Weights of a small mixture-of-experts language model, trained from scratch on English Wikipedia: width 160.
Below are experts of layer 10 (counted from 0) of a mixture-of-experts language model. Rows are named router (the router's row for the expert), up (a neuron's input weights, with its number) and show model dimensions 0-159. Each number is 200 + 40 x the weight over its row's rms, rounded and kept within 0 to 999.
Before each expert's rows: "gets" lists some tokens that make up at least twice as much of what it gets as of all text; "comes after" lists some tokens at least twice as common just before its tokens as in all text. This comes from a sample of Wikipedia text that the model never trained on. Tokens count by the router's weight.

# expert 53
gets: " M", " K", " T", " P", " B", " S"
comes after: " |", ",", "-", ":", "|", " \""
router,204,178,154,130,168,195,283,200,219,284,226,212,191,187,231,177,266,157,233,203,236,165,252,236,187,196,176,287,189,207,240,243,133,215,159,259,181,168,218,187,140,200,145,170,187,246,246,250,230,271,217,226,208,151,216,141,178,218,115,214,184,201,242,221,184,153,254,227,221,200,207,168,197,206,165,222,118,259,189,160,243,187,207,179,230,177,212,155,217,160,258,195,212,235,162,120,219,301,231,188,204,125,274,155,255,199,254,298,211,205,165,195,146,184,194,129,223,223,144,193,217,191,166,180,247,248,215,199,195,234,192,112,223,171,219,184,122,177,185,203,222,186,143,181,247,174,148,228,166,211,295,184,229,140,183,165,235,207,126,187
up5,171,213,194,193,205,177,221,268,239,281,263,166,190,196,212,165,221,240,200,128,245,235,190,170,182,182,180,125,247,185,228,158,173,227,238,303,221,196,271,233,234,118,208,172,211,193,171,188,222,211,159,241,256,278,239,212,164,209,169,173,114,150,194,209,242,157,163,129,169,225,178,241,163,198,316,212,213,220,259,197,169,170,131,230,271,97,187,279,207,266,218,216,213,123,139,188,208,126,198,221,167,226,217,272,231,250,192,177,195,140,216,182,207,213,189,174,199,165,161,214,138,222,141,135,216,223,178,192,160,179,183,224,146,183,251,193,219,258,150,172,263,189,257,166,179,151,206,245,244,245,181,195,199,212,184,187,174,228,177,160

# expert 12
gets: " |", " Team", " Apps", " Party", " Year", " Date"
comes after: " |", "|", " Team", " /", "W", " Apps"
router,190,150,191,208,193,212,206,196,181,175,268,196,222,202,206,237,180,262,254,236,238,170,228,234,191,166,182,237,226,222,236,146,253,214,142,201,140,183,207,222,201,282,184,218,158,201,250,179,193,192,214,223,253,260,167,165,242,205,201,228,251,140,249,127,172,271,159,136,206,139,190,128,182,194,251,128,130,204,256,92,247,171,233,216,238,229,257,195,199,161,231,162,185,231,191,228,232,152,179,206,254,288,231,241,174,165,200,174,179,153,268,185,201,250,239,254,222,197,155,252,222,253,182,229,133,123,181,198,265,237,249,213,97,210,291,164,168,188,219,200,152,230,214,267,245,216,200,250,197,168,207,136,153,236,263,228,203,186,196,192
up6,218,203,94,222,181,195,176,212,199,235,193,215,194,299,197,205,140,167,192,199,186,203,155,207,184,184,220,129,180,129,198,224,232,239,137,234,248,220,197,220,215,115,138,182,186,225,259,195,202,161,221,160,228,161,278,124,209,173,110,214,232,200,277,118,161,230,269,204,194,215,302,147,241,202,249,239,253,209,210,148,211,248,252,195,198,142,192,246,222,208,209,175,131,178,140,260,172,150,217,284,212,178,215,238,204,214,288,216,239,193,208,261,184,175,232,172,229,159,249,212,213,202,199,214,243,210,192,166,199,192,184,122,208,176,130,289,168,284,216,235,238,225,165,176,167,189,191,212,196,125,161,147,189,187,202,274,176,201,219,195

# expert 24
gets: " |", ";", " 0", " ", " —;", " 1"
comes after: " |", " 0", " ", " 1", " —", ")"
router,156,287,192,221,192,234,210,187,202,204,190,275,171,198,190,163,251,204,192,207,191,264,244,204,271,173,183,230,165,146,254,148,209,190,161,162,188,251,184,198,249,203,200,214,193,171,158,267,210,188,193,253,158,169,187,168,202,142,136,250,219,191,235,198,246,171,236,190,161,227,171,233,197,276,219,181,202,234,175,169,279,207,183,127,148,193,201,166,160,177,174,253,230,186,150,273,218,344,184,252,167,137,190,198,152,175,181,207,223,114,229,208,207,114,176,238,214,185,287,219,222,218,232,274,230,216,187,242,222,205,219,219,71,262,266,229,310,225,229,168,192,144,194,165,242,210,246,214,235,192,214,174,233,210,197,185,132,199,221,203
up4,128,113,134,180,176,152,242,154,297,269,263,198,186,228,207,177,218,184,193,208,252,182,280,155,220,214,180,110,249,139,219,187,194,252,159,176,236,180,200,207,232,284,240,244,194,219,217,191,147,193,187,212,159,203,224,181,224,88,251,179,216,127,174,245,206,201,210,283,178,207,195,261,203,189,221,192,197,251,218,191,192,257,201,217,157,91,182,167,194,221,181,280,165,215,190,180,239,232,204,223,229,190,142,181,243,201,209,256,220,193,230,224,221,243,147,297,204,170,256,192,154,171,118,224,216,190,185,235,205,153,229,248,198,174,238,211,253,124,256,182,127,230,228,189,215,270,252,208,268,170,225,193,203,250,203,207,173,153,188,207

# expert 48
gets: " |", " ", "\n", ";", "|---|---|---|---", " W"
comes after: " |", " ", " Candidate", " Votes", " %", ";"
router,89,230,203,231,199,164,146,205,203,209,207,289,233,160,182,177,187,270,167,245,212,186,264,189,126,155,226,161,251,195,268,150,194,161,121,196,172,200,146,200,198,183,214,233,227,186,229,184,214,199,184,205,194,266,128,88,182,178,200,273,145,159,144,168,127,282,173,220,199,177,176,182,206,193,215,260,174,204,189,144,208,198,227,174,220,228,242,164,166,160,195,192,179,182,179,251,206,231,188,228,239,201,261,286,244,165,181,279,192,146,252,268,189,259,179,227,199,216,193,239,164,253,219,173,214,102,143,205,209,256,223,222,151,185,226,228,231,226,216,190,128,131,169,234,215,195,142,218,228,203,189,135,110,214,216,176,217,192,188,121
up2,140,228,152,265,164,221,194,220,206,182,107,172,168,118,207,156,210,185,126,140,209,172,177,263,226,216,161,178,260,196,252,75,216,213,227,190,180,185,251,220,196,209,209,206,200,209,170,237,229,219,202,205,223,286,183,180,200,175,260,175,202,270,270,183,158,161,197,185,167,230,199,160,179,262,239,186,132,231,214,152,174,226,158,229,187,185,250,152,209,171,230,242,134,171,227,212,159,161,294,177,131,181,211,194,180,172,179,221,86,199,262,204,183,206,210,254,172,181,198,192,222,244,244,168,216,141,162,173,287,151,187,211,208,180,170,286,232,215,131,210,173,149,181,255,187,123,180,147,221,263,210,219,209,150,169,193,148,194,135,247